config.toml
num_hidden_layers = 13
experts_per_token = 3
max_seq_len = 1024
Below are experts of layer 3 (counted from 0) of a mixture-of-experts language model. Rows are named router (the router's row for the expert), gate (a neuron's input weights, with its number), up (a neuron's input weights, with its number), down (a neuron's output weights, with its number) and show model dimensions 0-63. Each number is 500 + 40 x the weight over its row's rms, rounded and kept within 0 to 999. Numbers have three digits each.
After each expert's rows: "comes after" lists some tokens at least twice as common just before its tokens as in all text; "raises" lists some tokens whose logits its average output raises strongly, later layers aside. This comes from a sample of Wikipedia text that the model never trained on. Tokens count by the router's weight.

# expert 28
router:462508521535537446556506509512549434520487550546453448474531463518517473571548481435540451516543500537493475465443559510507480447521466435556482524558503451448543532496464546525485552453466531
gate0:503509562497539444584496460522522442525515537517495436505446472528473480489477514422589521470532551512485520523425493496500425498430418418452515467587507479491534562583489570496480546477563536
up0:488555420511470533455505512469486521548531502454492577462539509469531538533515500618451537502495445494489468494579551500497582482547532584542525532414502529485534460459461460475562491566452501
down0:469544501534511532549474540500439426481463507513435474488574517482579483506503555490518460473511438441499489477452560490480480457444490526573440493477533483485494540512501465508550573550440457
gate1:509517459494593462573494454559473445440507474545473422427496491573468499469516530495481490512592552558481457463400447560407562456529509543597475512440498470481597528548486537405553460564475514
up1:540524547536409482469522568501545551521457538483528628563558561481494521486468458494549525445454443470556572486613536468553486513481461449429491471503506480489431488443472495550478546480552471
down1:420514502527510409510508544440523509502508557507467394486507415452526478523541496490543509440487456554501511535460510430484493477600458501507517486527524474454501453504388564524456492456519511
comes after: "\n", "°", "″", "had ", "′", "\n  "
raises: "d", "v", "-"

# expert 10
router:450537539542532470540486534513531438500443556543448443451500486497532468527547530465565450459544446537461464474451554496481481451549451463540467551536567448474543536526451505548518551428560528
gate0:475580536523569458511529564478571390513448575576494452476488473451554511501542521475592518480499476530494423541499529463482442503513496482505464518551465464494504499423451546446513523417513461
up0:461559510459558527468557518471444537516540500550458469464474484538434476544566502481443437488560482520532467419479486438497476457527461523461517514543545514476460550488545451509519455501509454
down0:484417496545508438519489544479503431451490501539503467467482544536467471494439515476442476488495491502508579493545614489556512499426506487531485463463500457481466491463509476459512530498527498
gate1:497529551469544496554476515482507419553486554511467461479495431469505450448552468529540411508532472545471473524466574476503495526509449485555498429510458442445512571545404539430504541491499539
up1:499532522569505508514498503555471455497516467445529522502455424482454498519520523559559469536543464430522449532524562536547508428510492465528561526486501471469536446546387555423525449548522498
down1:378426442567495559552546435518514534538492473482496473568443520535529447450460543454462538505478503497458583435517528463470429502502433517449514522522540453480492518487515507479468470456518426
comes after: "| ", ".", "201", "202", "200", ". "
raises: "in ", "and ", "y ", "–", "| ", "("

# expert 3
router:479518513566497494548490549463498431497522507553481482496541476463518401472556565453570448421552446512517427468471545499521429508530493501551486504560531498471552523495482496487498515486488519
gate0:548470528550501533512438560433475534524518496480530503459519488461467464505573510470487555484507573489513551569448492473511439474486521456478510514475469490517540476472489464440439520506516554
up0:576466546555387534505484508469459453526483493491512535490535519508423468518506516495482533471513555514549541537511468516556465485484593454467550508459508530560523471485511460476436489576533581
down0:517464540481485442531496502526499584561506514485490499544484567511469493535502482492559485557488526643527530473502548526553448470510548450542500437432537511556524474476546476459551496542480492
gate1:479495506531536535510445455480530494457483507553518495467580509441528478543462528403503420463483523471472459483543516478531509475530486441533540564508538485539575487444448506496473528459517450
up1:488499489511502472567502548568547487552537560516442480505444454544463536489561514538521499499539546545467520483455489479451444471461493483448488439452461532484473497529482524466453497497482546
down1:481541483440532567499555508534445470526505468465547520463545519583562481489476582568445511433542475473548505470534529494548500459504444536492516434493499500481485492605551515488464491479473513
comes after: "==", "\n\n", ".", "- ", "== ", "==="
raises: "- ", "= ", "Scientific ", "Personal ", "Member ", ", "

# expert 15
router:480542557528547470509468530499538445526453535562452458460500496515535463457529509470579461491541453519460459458459576537479482464539451530542454503565541474450518541532445562506512533492515532
gate0:497537574481453522512573479479482464438442462512534482562462501482525524492465470493437553508503544531438451501486497508574464445488517543485503522518544493482504473498457512480511496499509489
up0:507451533507527525498571488508536573491595425422500499514478524521373443514488539478565503530551477497571516551438479492463553549546480459513486533467458550548506480560582469465493488451488484
down0:531476487460481515477495443455535509482496506512430543525515478531501541475496494445493442485522452510482421519461559516474513459480462494556572448538581528511490541481527493506501423497537476
gate1:495536482509480449506435481479490457459476552454434520488498521487603504462467471488507497428518552509470478459407504543510511552478490491533541515525563527536510468538493506435517501487435525
up1:490452498512539543503538505509534520596499477534524453498536501524388460515516529458508482569495472511530579546586494468527444401530472509525496481461466470448514514441525441570451483517596476
down1:505450545524527521477464470461518480534511488553511420505522476482448441474529466501489445533580520521493519535487475506486511435522488571506482467509508481478518476579547529499482484473554500
comes after: "the ", "a ", "The ", "to ", "are ", "was "
raises: "| ", "(", "C", "and ", "|", "– "

# expert 8
router:431522508546544467533486542495513444530478543552474446466526460483549464490550489460553451491544484519440472453478532517437460438570478475541482572557469464457544545524458553526473543456489531
gate0:424536479558536470514502523510572491512468547503445458491538451526547445536538456518525510439533448489457477461485488527451438511527446486506425551520476522491591476529447500522451541448447511
up0:481545510575465547514516571459463583540404507499506519505469491513455531506559469470448432527471438515536534460476520562497483515496492555539578549501472467518498497462472513456494498532532454
down0:544527564472541423551466592556521437472536540477502577511486460488435534441477469478507488445455575489484508518485468492558550416444484494490519503523500518483452551575447459520479480528589465
gate1:493544519521552441561445548457539517564436530562530524455578481516521430488558465481539437466500401540500485429468569511507479446560432473491481505539536434427535531513460494490491547473487589
up1:526448460488575487480537606543484484454506469452539430420537511528445542451505508450508472545579538427476511518461577511485513534522472496588434500459471454404463455527450418512512461451482474
down1:519513500572490480559558574507506454560491535446439555533490522428549554516501547429514433398499521534566449528427484519426496507520523520494411510511490497507523537557518468504489471511573527
comes after: "|", "\n", "\n\n", ")", "201", "202"
raises: ", ", ". ", "(", ".", "/", ") "